Below are experts of layer 6 (counted from 0) of a mixture-of-experts language model. Rows are named router (the router's row for the expert), up (a neuron's input weights, with its number), down (a neuron's output weights, with its number) and show model dimensions 256-383. Each number is 128 + 32 x the weight over its row's rms, rounded and kept within 0 to 255. Numbers have three digits each.
Before each expert's rows: a language model's description of what the expert responds to; "comes before" lists some tokens at least twice as common just after its tokens as in all text. This comes from a sample of Wikipedia text that the model never trained on. Tokens count by the router's weight.

# expert 41
What it handles: Number separators in tables. Commas, decimal points, dashes and pipes inside numbers in tables of attendance, votes and results, e.g. 8,827, 0.1, 177–247, 1:36.
comes before: "0", "1", "3", "6", "2", "5"
router:140179120161122146130153171108130146149156132117105080160114158135153149145145125093163077149141125135105153114163083161088097094134141181133131186106168141106154094099139135072168179051128120136173118093133113117173104125109154120101167109110136099091118110139139121114165169121202076123115121071153140121156122115063127125095179128172140123198163066095090159084141163128134112077078
up0:075133128150130187083140170140086166129078123189132160134143080138132128117195123099159109180115076153061117115170135175113105213143146188132114129111116119159116103172129151153141149115152172131149092167147099129095117142096126138095146180146108127106126145097132108121155134121155059127170090139157087147149120139150120112096145090107148105078147153075137095128124087162106106105086
down0:178080059132198141097125150164111182121095131123120142148131092108124142138111083104146109114104120160117173159121129125112072083131148155161169135128110111130101143133121170147103156147172090149079110129143074159151106120079130111177112131091107142099115100173161201176042179106101116127081129100142129070099140131152118099141095164114177131110135105104099171111128104117156106168078
up1:080182130171132148104174112071117138160161121129108107131099125096133177165115149141097093127096158091111126095124101129052122159140162162136122171123146150081173115106092074039124135160146109135152152129085090141120119059165161110154156134147121116112063128169130110148158172142138101116175101139113086154168067084135112137098136152138124119109071137104119139100126113182181103139091
down1:117103072120158120192158185123149107156100095079132102107179113093136135097111168093136115124123110147094123114109144151070129173123181138105121131160073125179145156151142081097145130111145182166151175142146129162122143103156135107072163172156109084103169112168137104146115185110130064135091076044109170136097102128117133093113149153187155188114128134167115134104187170097149148158167
up2:148100176129175147144142135152129138121153170173123114118117153133187120110107044070128164181126105187131111122110094191102061084107117109103135124112127182128141156116074122089038146122145085159092152107163109108099159135192094175136077176106116134117068120207129164063141092171135128067152098138107163158126065116167083142124175116147092157169157184148104154140148115131135084175112
down2:135116077130102099114022132102066143096134115106122080072108156119100140143067092121103124108121024124186209117123129143135090077165168156113167156113094162074122112152156157170090129114124067148170174154150130169111112117100093102184096139120195139062157130139173186118077124138142110092133105099142092043136136133151152117133120076169111134149131122164135177166114137140139155140148
up3:076097191125163149144088135196135130129135210158119042130129076147132135154072159103145144105118117185153175158174093166113078067147153113114142107127164146162146157097089145159154091182144131081098170134117102121136100161092112174118156195142173158114128135091110094082122179121132141100127148156101142049091101099105124130103151112180110183114210115185071097107131091167112134140145
down3:191085122079081209150169145069129128190131140110134117101166150113195127100092148135138131133158116113135112170143057147078090112066082146113181137171117199072114078127084161093131252117130073114084136109164136121145119165137179150129119124166097172127125144070151073149137104180138097151121125127131128231077167138100178125118127116159089136103158138126097189118109138176153123104102
up4:125129103153143182108148187129103166144131120170196116194111148123145187143082105113116154075127178155158170117145141129109152110118157088160103101099074147175066087129173145113144136164170095107115167135135127122130159162091143084049120127112121078130085162125126134201187110136108120153128137141105170187128134141157129094119149123105185163123123083165116172088170096117174121150072
down4:079155123157203128108137121093104113124101071207107132100163134186102111159186138084154166095194168110167129064090101161128113174101162066121115084155111117122121096086125112150154098091133137117098103122146122164115127140202175134125219123078166096104124096057107171168104140113164158120081168095097133137167145062116119177151134106077173114124142088088135142130121152091103133160106
up5:103136163119128136124123161177143137173146145131102096163116102158176130087136135134135135193161176192150110138109144132167091102189157135093171173097071102170105145127084095185142196146129078079148139112125108122147103154151130138172071107115093128096117173171152130110160138122179122143104133102120175123171113148142162119129165117172160101131146138131115096110137137122154221102130
down5:148192125155114158133125122064108095075124183120118095142141122137090098129129092129150142109096113124136109117119148104094092099155141132100125100120177148176149132190087113112118159144134116155081117183073117092150191130088148176098195103155123134134158084119178146157171155163192150129175126157053082141086131166129113091149113087155120075130134161187120131113174145114132124111194
up6:079176156131135098146150152168138188131101133121154119112143061035108103081201137145150115129114096162135162129207128218087125176139095140175144126107144148214113101116159132093162104111131122150127144157146103135104106153100121154163141189144153132153117195172078110132176124110159097093132120102133121185129136119181073128115136181157141190120121125100129168128119101132106148075098
down6:113097084149185149086130160168168098123218140155147102088110069100114118165131176158178069116103117116095148164131124114199111088200120145108103175123116096121129039119141107134226157082086087132163099102103201151105112181162091115136188110098088153125136136142131117150161125054095160146109167165127130110106139124134117125180195103129168110173107121145114125169135132100171099191067
up7:123151095152165137066097150120141145183154178132161164172119138109128162164128154135135095160191161144098147180176150157087111058142129148114137097107145123105106095078169076121138183151113131130176139150119140166155189150121100159118124125100134125131141106148083164158130129106136124123095117088142063107151147097130164142131174079142144125101151132128083120095091131133080119115142
down7:149174092110127129110156102088089116084079107100101130093150140099127111143132095110093075150102073141132136172089157095131150158111126144110158092141163133093143109158110175090133107151100111157155098108119119135217151078108141064122068147149150127140175039174155108143078106083141123113184085219099166107095132133079146121118084169138133147199105079148129121122163128117203119169121
up8:109119015166098162134184191071153140090167118106189108114194157088159069100139151132119078130165142151135118127134171110123115124118052147154163135179042087108127101105127148076107157108135117170079184085070140176112072176094111098151144085098127150122116135095123133064131116076128123141064066089206137164128093143145169155098160148144109121172149150159109142087151119142102089086113
down8:110109140114108053149090083141119048148057052139106180151168091089140114121141137175126111107089134133135119114140130126168096132139071145111143178114138047111138177152117055113122127079115130093149124150146118122121108111085159163182111168168182163165113178124119189073160112091147105106121120194137169054118125114129095135176153105128126095128166152171128104113126163112113114117141
up9:084120162145126171141155158107124129106223174116152145146142141135206164122095204084179171145071111118120112143127096149091131154157147110151108133132136121134138099091146145143193150118130171118119131087168091120090111194198125163102155151107115172130107096129136108118113190098130120116099144132094098193157166035122080120112098122189192141122189119157137147091113078138138112108109
down9:131071118139135121106111124136115107104122162142044069118136083100127072078123148126124078108127115178142121164093097110113090128152080115176112081140094084194214119112104119110164140158104063182075144111181112137120164130150115126152115140172142111114152153099110113168126099108138137173145123149062131096121122182195167112108069147099103112139123163126109119128086117194086026125117
up10:095133105158142117105172150139090155161143089128214147158133110165126085109133114082068112109157146095136061082105197163101068117143149124141087167139129117159149125161157136121137082103056148121106125138092160149131099111146143122111074147173121117143112146114128112152090126094133096150144065128084035097163132070153122152104072151192123153105126119136134102091120153213154160199110
down10:107149187084093144087137104149192126168124069135105096147120150084139143129135145171143187097133112130055180186137143132135159150117187138148111121134108100133170146155103168133110082113107105188148121134154173135130071148150172128148160106174121097158142133188110112094111131107152167197134144116152128102122169080086094123102126098150187111171123116179171077211148131084152145062145
up11:090178079160120140068129174160105122145137106068134119135101055136122109125178103086109126186106192143104091154144120127124108096140149181138120138105182146144151148114120071124136170115163127115129114140150112127114110130104078063085124078137096122087145166162151125220113086080099060194142126085154084118165124086108104171122131076138158103175171076138084105108112141135071152162106
down11:128113124151105148133093103065151084075093093111161108107087139165126103129118117127169133108133076196153163160143158169102122105135085165120155124113144081130109126089137117125116196150068128074138135143163142134137139138098136138120092079168086096132121179139159120070115104087152148115182042160118145093146115129117121163138124094149091123091130145128136131058127183130122096159111
up12:155118129162172140091113137134140178112069146168149106217154113125116160136132165139083125144188127177162122109083103207117148088201125126125174105110153141122148163065074124108159133141159097152188145133096125127104145091144149135145121152193173161087129159114147113090122096161158152097095123135055107142190089105081119102101119137136138129152168147077123150135130161063111074115114
down12:103150114150147093129187126121120117135121126142117146165150096136135140142059193130063118147125118171121175166162122159115107154123175139088189133094156170117122156060080159124168128119115107169142137148098201104116074112108127111127163143152164105074123152151112134129127143157143075219164114125112104122109096101155097084110104145144076135203183092089129118108138163106147106121085
up13:088099148153133178086179102079128179115156125147107147163106149153178179109183124128143097088132176135095037147108076110081133127082116094099103130155153125096128098134127098117145152160138146162168154097087131159146130078108147189102106089157062096098116109176123046151107142150099106206093128073137141156172095134132153130125154100177171127069167084140153125120143135173128125036135
down13:101135179104140124056094132113122107148121072095106135153096125095120124126203165165152135157102137118209157153167181138133172126122151087156105065145166157180091235117125151138166100101059169144148111140119109115111111124198147128150142143124107051172133099079141105155105129138100143157168127126142070068163132148091119134118065164122120145132153142077102145139142113075072141061147
up14:095132156124158111135119114046149141080158118114156149158159124176115126126083122106137152119122073170194157088106210106125136168128085136131144101117214118083148084140110080116131085137137136125161149129110095107096084133148157124138179074122124117157076164105143097142117148160120174080117101138123147199114144100140160194093108096119134060127109157094120152095087172090148158076144
down14:100158124179144109109107163143105117105097125084100161147127113174144076112115151134134111131122083196170173130137105137126170091173122095152086098124125144094147124171150102131105188132091120114110128147226146096137148081080173185134121106157130093127144143134162072127143130117077113091134174168101155108167166180105133115144088125132095164111115131111086091147079142134113133162152
up15:115105137113100126091136115125112125177171135084096108106137107184123173115132115075140044120126101179086124125084050119062107121142129132087160081132130144118144088104163057143123160153121087130083098155145122103120067088111146127162144147145121074111124127033131160118160185151171127119110104085109096165142136140192178141098185102168144232084104107195136114090142135096039135136160
down15:133161118085118132089111099100102132127125128100075146103162164103180146064154092134146111150122151157127085161085123139076171153102089106128086120126109106122077136162144112087112117112110132152076097109127146149139189099167132146167167120176154162146142126166190115085141154082135102068122126139163103202152114148101158084215135151126195128189119122155068169113162077100171185177160
up16:141095080120081156085108152168115111160173092152148055107109089117159203092140075065161141188169103173072108167099134198127130070105132239105109163151157124142160076120051171146106165151140158144157097097147090107105133127132106089169121096154152089130108170122139155098126139109075141111135107101128159081064128146147153156143140122103129146102178127102099151108164089201153120121101
down16:168086135112103097202105138111101124114130181145121144093141106127107112117140123156196088101136135153157139044168118108055119147185137113078138106155157093118137116157151186079163143118178155128123107111113133130181145158146165130127092141085135098118155116194188161134165125170147122153097160124175118064111112174169164131152081148132121107112157187066093189150141122126127125140130

# expert 31
What it handles: Table numbers and results. Numeric cells in sports statistics and league tables, such as goals and points, plus past participles like arrested, elected, washed.
comes before: " | ", ".", " |", "; ", "–", "| "
router:134115143109145140095178188140177122124107085106176076190170128147088144129165117090193148142157109130090162117149084093073099097107117195212148212113133118119150080126149112096134141126198114153174139133162067085168103150054136143128131116073178144099087132164111144117106100071172106099154151127111138151133111147153125131072141089152045113125185099143072189081192151130151124070084
up0:117129166113144140071148157120134125147133087168113159151127123145146126090194136117165119120102085173049167092103136139102057169082095173140111182099149127189141118178084184080158179153185095150127128137159150097082115153103131165108078142083151138136132072092154120106147140069158124132119073170142113096128113090170107163127142115103094082075178141105129109103118102133145126111077
down0:211086127169160161115104137182076069123130117106154117171084117207137138116142146103080126146117091034071102195131099181123151219157157128135057058148067126106055113127171129155116145171083103139105179143183121112115111114088188158129127161154112132123116088165156130144066177141146134199131162147128092072130134157135168140088108068078164142128185136135104174062122135174150126174165
up1:118169135147114136141206107152095108158123185147113111112126135081156145136037131154093100127054090108109137094199117088097066145133099188135173130123190137163168102111085101136131150164099110115061089124103023133053118091169091097156179070114148117112100139110142157087130125127098121086234138151112131131131097118135085144147144148113094121133100154171100105107076115182185088171131
down1:165112146120134145192113173197134128131159171091185105106117149135108079119157132151109074076127091132211139102145166131123074143147205098119110156095109134181146183154139131149127171117159170089093138094083157140102213145122112134099094149136106065152126175145122096097141123140077133107123124093180131122105086085139112123172078121099192230099113132075149143099132171112120153165167
up2:145089132118146144111155158144133178121143140163142147121087136142114110131136095102134193173129118157156129106114116203120051080117092144131148185107115107173096105074136139119046161099131077153208159120109130110118112152160137191161125116061124122084048177154184138041137082185142137089168142137108179169175075122176082105103083124134089121132162172128101195104126157116139131151063
down2:217094153149102124164114096080090130089059158169072156123150184124080158141059093120124137114052070158185090115105095097109140136123177123154132189156155117109158105134129147112145111137110143135106174166126083093122120108187094117162135128115148154146171087108099107128108122093179108135168089174151119205145118120112152098148049182119175148102063081174149102164112188108120187112180
up3:100097161095166147181162139206145130146143207127111065159178129126128119172117134116104173095170104168113159136171130097124080089124107219115144149095140200210155100090046180147130133171196081093105149119131097122123096148087127169122131149143203157142120114087096101101128131129116128104137113161118124100080120133119119159141165087142088148063169115191108142137139106161124172079078
down3:102138105139187116149132043108063126122134136193145108146145138137154117154106128180118096098125118211128060093183149117065212147129099103105088150091115180073137093148109141120186159089102142128143144111133069170089110165163059167179159098171042129126176179156154148148082186096090118182108138114060082144099142118144162134142183106104159076158125126063185145118184088102154112108121
up4:108122079106173163097180181079174140080169124142188134199101154152095168140112139140158138082096169142137182120144085109122146085128126102124131118069107099150112153121184120147122118160130092087150120136124087056155086141102098113100100115057156138154068122116094181183188120100158106170103087127127118197079158136139114159144164082110143095104145104143077195091199078106128108094110
down4:112142164130126096149144117101076129147137105179125187097111175175143133119133131176148113094155201106104166143100135103150209135100143083126120101123174105076113130121112115178113119123166122127093134171085158137135163108137144115146091127145143123133185127072119117147106177111113125086089144157162153165162095103110168157139137076083225114122162178127115094117091156140109147149130
up5:086155145133113114148087138148099096190119159170091134180155125164146173101091130146137139185155153223172140128118138087190127099172128138110158124078090153131115137135090111201140155116143132062158080088105140126135079158153138124136087135106095098172124098153105130118181075073133200132128154113109168115124113094125124102162165090203189105078128128135092123137112102135149190103119
down5:092056171099069117152120158140090150161140137121133200109137106110131109112058125109205124190152096161146155076134094112121152083128109125083118157027139152187111110169197136099137152126103201124107166126092044109151118144049137155099127162143140123151170105120141151143146093133144142126113113151178113147121135138148090149172087060163127095160178162139122133159142114116135106071121
up6:122136096131103112175151133155141184144162091163133113188122066089126129079162111153156142147116141139060107122121141193109124152146130182208047146120123132151164101177113183127193120152173116150116160128073144135092088146078153138122141158139151145172107144170099101142141134094124105104121082119099178202106113122189107143156119182157131144103111122137122183134173119150149129076116
down6:099140203087155152132086119087148101112157108115123127170120113108107156175185158150133126114094149140158102072145105140144206131115087106096123057114117149113123136125140094110155120071126089110117168109138153166137155143214145131092131144083102073080102167123152141143117132143100129071073113117097141138096070106217098155126132145136126064156193114151145105112083185143091097133133
up7:121133127174139132061138144128137138199129141113159118166135218064117129197140212125144109140186071139132177171134147165091110059136155179103164113108154104154082116126176125119087163145159149134118166149157147120155163141153076152145142084096159087158135117153096170113126080102161108103141115112133142138151134082110174118094183106145096077113209124127078137102119187118108111074162
down7:077091131124131114119179091143163155099140179119199115122193176146079152133150124125141091102134146144094136117128151135109149177127106133120116126171153121043143085124131147087113088157095138142132143076080112123120169039098164132160085137167131179155105112099135105070110098152119207049142103205106144114141111100084148161147108147119122145071082108155180152143148104146176104104095
up8:120129071131100162068173205114135094057180093141193099160134147156132099090168145138153093191170134101107137141163147118109129121134084135158119150116039110079157085080151102122126156116144136185108177104069150163182065162146121123160149116155112140112112205133197144086108121103156090143049086083185105147111108132157142137116126165185134124192135132105122198102173132128099108097095
down8:118143170104116150112067160124132097107094107070128107161145055157134127208093156114130122159115120121107108149062132084102125152170121106187181126065141149079122125119083078192099166114149225103093140199125130126128200142181136133149117098077138099130099121160201106144137053078102132055095130142105162124162118097149112161132112133113110129118165161083163197136106177099132166107124
up9:096114152138158113148130122168135150112171168143188165216149114149184167141114182107155147119087147119077091169126133149091145158141075127136128116142136091161187157111142094137178156116122138130156141098157117126135108200153144178054110121105084196086084102109128107151085168137148147100118100125125125102205112073111129118167118119150153123104190122143132202068111144125169090110113
down9:108142148167141041171120181123129126101089118075110111149086095128150160076184124160094068079143113097050148197072096180107088144133166135153103143128128122141125140139131182121153093158134104153162176123152119154135094156071136142150164165127139129088110072168087126157068094147161123121119157069188106071104085130112120146140160147129134178152121138211136140098135099161130037153136
up10:143111132164109101085187126136131159153149103105143130163126144169115142119136092106083104128118167080124065112137151164103105106160136163160117162147145110146131106162136089094162125098108128133111099106133132156106131176137155110124052123117144078104139131143090188153129176108168108142161089155124116102158101110112092113135045133155124108105156122124142182119053143228151104152140
down10:149115119073115131131098118176149096172102064162054114190103058134119090079107125119159147095150103132088133172152062117101099160111139141111166102116131150111176107130103149176133120093117154189130102145123117137146167145108120155133143085136149127154150114183120083113149116188111102068159181073177129083150170059176157127137180117107134130168114057143097095144086096056182112115122
up11:094151110123114155084127126108138140159117141108165074151096102155085103115158080078163149192135164172131138116142153076135173071132112143169132172106142124137131071127125059097137138137170096089182113121148104077106108114112098102126091102163088145116134163138131139215126085084121091181111131118134111092163096095101058184119134092119149130126155073123123127072109145125092188126100
down11:161084093111108204091119099123091137110082147077133142153127096177172108126081110154137121116132112101173128167080131189194135075095150110136146130131164094219115139157088153128102196121103146114121136094177149123116148117023112116099016080109141182118151106136139092124090146113141154173176105074110149147168074120107102129170123144165124138119134111092095143159079186157151119121123
up12:155134112128118148061105140192150102092097141170171085197137098116159172111112165112118116139182093172132113103141116183124129140204121164128147075126170157125141126129088111108134087112154096149150135156083139162075149119127078124161145200189112132088116148147081107139124139125125153111150066119061148099181105163130091073172137109175113151136103162150101201169108090151139097144092
down12:101129121050099130154120185161132160106110167108092136160081185101115153146118129125125183161073087177164134109133159128078160139135129149128114120114155148122161102073170079126149101135157121148123120109133130119184173132139092098074132167121131194165194122144107108094092079134093219113111081115102163182129104126143143104146131111172092133163146116109143196106158153092090099089079
up13:131096114141177128077123200149122141106135120112152142175108177143180153078133121131154124131149153146107072147078099099105181093055139134091093136136116159126125111137133155114153144135142115136171154087148075110152144102127144198104109119124112119086134055150043037167102113159135116185099157070123105208149074106150134111170097057149162153066152144119135135148153162188112162088170
down13:087115143112126102125118105119139090136132109068120145176119097128147160100159144172119133130077118128169122174148096138129112096193107053134111109141098097192112142151124117124164132129085120125159137155147073163136118160122115194135086199181151153111108080115136074096074107158122166145112160095202110083138125088110151111145159095113120130083140087139128179028129139083074090112114
up14:109133128122150149105112160105129135085135117073166171148153074157074123124125159089100135134124122148196122066068175052125117160117126118132158094106189116063094047102125064140114116137102097134180096174105087112123118091158171119131136080134140156109097148131151121171097160152153149088178107140114143185160133106190182168116133120126137085150107124119161119138110146096128154116134
down14:145107126155144189102145178129101145061113094099123116137133122149137112124123154106136088128144116121213172057132170098128117139093158113118164183084148097165154091113165116110085160165172165143134135121139132107091203098098158104156159134101107103101125153108068099121102062131135114145093150139089185130190112077113117114131149074113112104137137131155115130105176067118134119118140
up15:102129151135133112125120108103152168144140131082108137148161076179097177116151162089123104059132120170115124147124046162094107182147124126075171086142124161117141107150139139132107139176110045183099120150141163069137044055168138098157156142108136067112162148119110090133109109132146112112154092093132066140150105110138096144073138120127157170093089169166118089136195095128140140089149
down15:136165114111165161061124118104166165081102135123131125139138096140164151135105068146179178137103175079069113091084095093119120113071153098137155165081103129163095152060112148134129094066179109084099069123118145073125100173183126125100103110131112125146112121152114117089159078173123104121141111157088069103148143157127115099223130146092163131147099114196152151133158169078134128125144
up16:137088078104089147096134124120111113172175083155085080110071109115136170133133100092155145177122113168098122148050127145112110090102133229104112174122122076149160096166059161164122155194130164147118137136116103113115124123104135110173105133128145083122125092094158134133121111090092147090163139083131174086055120120127111123189130115159167134092168196139098163106158037175135148183133
down16:135098104096122122177129123094108127110101122169083218137141162134088119112147125134174134147087079170198116123176144092158138105114105132093113060114150094122121134096140128134137162069156124090138136054107082183164099122129148088101107200113100101137070137159150116142190102188142136118095156188087089127202146161109124123147125147137072135169159131139115159126124167092125102146093

# expert 35
What it handles: Headings and line breaks. Section heading markers and line breaks in wiki structure, e.g. ==Species==, ==History==, ===, table header cells like Party and Votes, paragraph-starting The.
comes before: "\n", "\n\n", "==", "The", "| ", "==="
router:082133097166161164077132094097125135175147110108122152174163073139133156159152075127166213182148198197136147123120121125140127132167136137173115150186133128142102126143174058106131129129138111130148109132096130156137151117140170078166141129149170150135100062117124127108108186132150118175135097142109100117120129103113110106165106072176118143107094107119101205094159112127124162146128
up0:088166133114163163046110174158140136134130069211160148153079070158144144113213105127157103123117074147058130099156147149153135167078114148180126108127132123183142143121122197149132132143170116166113111171133128105069151094095039139078123140108078124112139081075113090119185114154150091153108086160175142107167127114175120109128136090115168103074132170095124093133139120133152134099075
down0:164168105148109107167117127157160107087094105149133076123181147134092087171099167126128163160173085187090099206100163163136127130123191152130103119094087189093112133133093130090143130113112103113130212081165114082088127117033090059130109175105152169133094113118154111140095200154129138097152143170081160104106113139187150111138088119132082112193156143081163166149099166143154139090152
up1:096159125162124106095175090197078124172111124107153111121136114108129160164089110155091103121070147091079154081069147153109110151116134152187156140167152142170118150114065078121179172156085131101121151125068055151068084121149144089142199128089142102132123142114158101109153080101126140144196123122092082122152098105091118153172119138139103084140114183099153094089147125176174084150156
down1:088096106120140060192137130108133079128149063055100108119103132131104164150105171224135121108149124164120111118136102161135117075174172103113153142119156134106140131115126135058125140131123195131089189141094137087145075127129125113089136150099111078142128131105164146109112172145120111123121137115122153084165106142086138170098120104100124091064135118185112131120130128133121083111157
up2:156116154141148179119154150175141105153154122179113123131136141105141184140139054095145150192115144133216110098156080187155068143142135101129128155180102137113096131155111089104073120143129137154150103111133099152096166104151099150154110124130159147125088110136186086065150135194149083110134129088108159144141085118142080103111094067181063124159134131154174178136156125157148093192129
down2:092121126076056148163099123042124116139102124100117104122151135175126149154102107182141118138081132146148123137118100093127158175100133132170198153079134151131143143140043150171098078118130092138139140143105157153189168138097152148141138050135153075118139167103129076087157103186128149124170086125099129161180078122124105167112145196068171129136143130076110109131187111088122181141163
up3:092086153100191151164089146158192159156137192112126081152139065110134123204099131108119138105110118156152155172144125153124072106138151143126156113134138118151099195069060154118171119186160093136116095117084097138116101186150136174160175148112161162171106074083140084079080173132111147099150160154139081068123139144153098099123141080146116175085125119158099117138119071105132150145122
down3:142147179102149134186183122085124144118149167104149028099168179137125124155126139150099101147160093152135119078166127131111128137105152157076093136123146111139163131143115125133135113115148110085090112132108067074139189178162138155162141102068135143129138139137124128129156114082135108121117126093171167169121081181079132211096068132079166124115080137144111115104098136129144166073108
up4:093156156117166147121190142138134125132144123172199132193098109176123220133133071129142101119164158171092156138125127156138161112161192148165077088113137144170095111081194087111143106181141095096121147139138112101127163136096106106085092110120122109111093123106133096177147103120127138173138132142131168201108128095166114052134184117154172156111099121181074152089180114123158099160112
down4:171131152132128090099100098119141131145116078166076073117157129124166101210148137213085166125165134106154134171117172164100112147153143126094137078114107123095137088100129081120181160148127088195151164082120131110081143104102138074106160157119085125110116091115113210136069142135147147152091175115122094090159166110212133158078144109026093121145134120117118117110127179152131127169075
up5:099137183116104138097106135188120107163100162148063074166109128182159184116155105136065122102133165193177126105075144097130117092156145103100228167086065107174119136134127139158187130151161044057135139123081116056184121166160077120166074123171116115107143124125110084149143117055142153147159136155088153135129128108119147139156161047197158143084129140093053130115151124144141183116165
down5:148121106171138093052124143120124151125088103130050180154130150094133108100128092206107106147203136108152091118099147116156127055143124093139125103100184098153147109149114109162110141132142129184157106124127120108128132113103168110030173153094137146132142079125111156201128114108143116130182146133105081102108089121203122145243122133091087111158135168114080130104151111170152136169168
up6:095203100145149145123122131205122196134183087138169129143078101112120127102123080137176142188112138146108119068132124178114107161128117177188121110115151117182097101168176143085188063127188132137129174146125157109063157121126092155135116126161163122128107171191101091162141152121187079127160054119055105183139121095134095136157137174185147154127098119126140164059126179100136171128040
down6:101105182099086177135076086137108149134169135135111085137134066089159101162107097122163109113047119108115124113103142100190095124144184130154175207109130143161177180185138153104168147139132096146151135160135145119108120113180129115119095068107109050098093144147136112119128142110052098214119133143146110182115146142138075176187122157096143201104076137123130170099129122171152107142078
up7:087137112170137150096153150165130160166134110140099103157177160129108149153161165125191103149144143154122145163143151151082170064147095146099142077120097113101126076103184098178103174134126115160162136146113134120127169125113136120149145145079153122164153084138127149115119096120123095138176079137142139125145140081150103138117198083189095078130199111101114149149093125196078110129150
down7:162091119069100117121157150125106108110105182122152083122074100110069076155185157098164093102095112138106122128055119176139083162074146112126125115183136073106145088077107158116112040096138133139156123139119128134121073120112132121135108161167113164090129082122134124093179168164157166108112173179130109135155137148110169133102070154111090181063092133156165129143037161093123120164099
up8:143102068162093173089131190129107168059180147078178089113189087141132084113179149119160099105160156113126137167092111166140104139176109136164107106164063083147110120078169142104106141128093114189139138105054112148117095144097097068158127086127192183115149160052092119060134158113138089139064167103172151157132123118177158092104120163152142126193135199175153130064139107083134091096124
down8:099132161111124149104151086127140106135101105065128080112131105124056171160112165180127123102075145119116147068143120179154105152113165150177083173111118138117118120144123112100150124093131165090160081153125121129164081115100186095123157147123094101097055198134089157105139132149129137045087149112098140115131174116143089106142148159168150131148129089143099157179092141156140099098188
up9:067135131158149133107159126069072144120174152142144133180151075140202137176097193096211177159091159131081089093098152126086134169163103082122068097168149113171146092113157135168184125121113100157123161092131122148147164169175101143097116139144073115171080134129158116139088178137122132133152123142100171095164189074142107083118118176177162186051148135156142104063118119145139136084111
down9:104091134120120166114118123107098156117167187142140151156120123168189161106111137048127084155171095153155136180150118122097097146192088132113106139125140131113184141151171117103171151130149100140135170160119084138119126079160131126142161133111112166103165087097150113155123155121126152121124154106201101136067122116144110166109147121103101151122083174140112201182149172151131168068058
up10:099094054166111100053134155075120194154117117125157167139197170131128130117119113080058137182123165143148050122097173177123130157157116115153118155139138126149119146164121064105150103125092126151120138168098168133122144120116119146151123162146134086111090120150156100148106108111127143117181063115120119118130129064128078114140072157176118195075105129127121197144093099178154157170155
down10:178089102086109158156133145115120135112112168130116119206110097124148106074074133079110084155145123109111154148117143185130122130100102111090136144093095159095192165143082137145105119175160180212111161124140163145144114104129133183134099089143187215128105106094162117132080112124148145125152137065145123133149122126114118155207138147212108120106096147130157166149167085124130162128110
up11:101142106134112132074111117140173146177105120032128116153083083171125114134170035091135161165120182179134132147119166102132140081180138189147119174122086129111140131103152037091142169132170121105155184152141103120105137105108087109091071091143162163101153130110153130222157081093122093182144103141122125105146125103126051170167156112144127129125139096082107095126130154138092160145099
down11:110097117081085106103112118131114123102112048166135116114039118096175076139136188210105083121135099059115134110116128154115112069138168152139134124114161106180086160119085124176146091159117139160099116115182188107134104133165105126116132120165142124103087076128213140095102093144181153137082107156065142124166130127140125145155153105148148076099128186130152140129086125116173128110106
up12:165134081127129148075084144139195107091102124148133086171158108107123120142161131126091129110189120131164152111118118144125136153151099104135146071142149125144187180089085124106122117109156133205164109168052166121079149127140081149151136188177163144112118156134127074116124114157088144136147160134067105101200100127116094101152149122125134131150152113101083176122100055107128169174140
down12:105135091187089061138180068145074143175121084147087099085096217131122155173097118255157136128178045141112118135137148098079186128145099097167112094155111106121183097111089204143127131089096097138128155088160114101152147119097110116089146092161157083098164109182147101121122101106087165141134115128151178029153150120128145167157150194166125110145180097147125085088121166096110110135147
up13:116131160127168152108155117124103174140140076148084145158101115119151140062146072122155122087139112202071098095116111135076143108110120108109076143157122163088072101133122106116133122183106094190146164108121069158110119113103120162135117082112141113117070112155080041140071154161076107162123140108149176173099098137120129147135133071151119160056114128103110135092154150156094164096210
down13:113143100112143115130112086126075096124150070156099172138127132123090136119159077158110176119127109125173157098184136172131096088157136108106078069117129095131125179107106141117132097069095127203121108148129141147115125129192083062129132181122093073137074139129093165073124099115125142152128103148153111145131169127149147145129187111105097112132143081154124125118101159141118120151144
up14:077096120115169158111087104145129165117210155162158151156148133116110128128139156057138134097144128161182111108102130080093090152147141116152166074137175113082122089128154056095165113171116081109087141170064100075121130174122129134152195136121131147175120158123132157176158133149151134113140060095118094175147139069135183158114110085097152128141092149167138132062130160081121152110122
down14:101178127164125131113122140071131181102100151184135137123136062152133109135113128110132154062146162139159105093138124130171171161157121115118128122086171085110154104108156082057146168188113139116101197112105156129151137194102149142113082171183103118077161123098111112109132096159112176104087120073159162136131053076130138080131179132161131115107120118080166143104158067126150098147160
up15:084067153140107122148144135129138157118170099063098133119128104125113158115129137050093113099087107191158134126126080131066106102153096142141105127146118128125108117162165118146115158175120062165107085166155129087098074098132141124174177132129122061147112090107124129090092065135088156124140073126141117203115055069161127170111115084135119175111112140175124151134136126113066123112177
down15:131150151078187151143066166111085103183100073142093118150167115134140146117152111136129109126106163142145103141094133112168139141075086160144094094097126124081165121140094119116058061127123163100077146129128121128209102177153132092112042101121116084089119217135115118136156113113139058152120123100118126144127167154124122154130119131085145114112173130129147127168147096144141127135153
up16:099100120099118129102084135143114121157153132189110041132095117132110228124154132074141123196174153132095134169101136161112178088107124234110102173107187078078120114149119141093098095133116111127179118161132119077096130090176142141162111131117083064080089169119131140125091133119126145135109114089144147127118105133095101126172146105148137129073149155141177136072118091141132123174109
down16:211143128100146133106160091143082162079081109100128148079202131203134153116127089075129131164123077132111130146105155108177113172092167101103158084120135087155087104133093167172111119093125153155155157087167089178095161079145127152144086125115174180128113090178131138088124147143094137183107153127148129144158148144086123087128056147122097141089078167106162129105125163141111101114124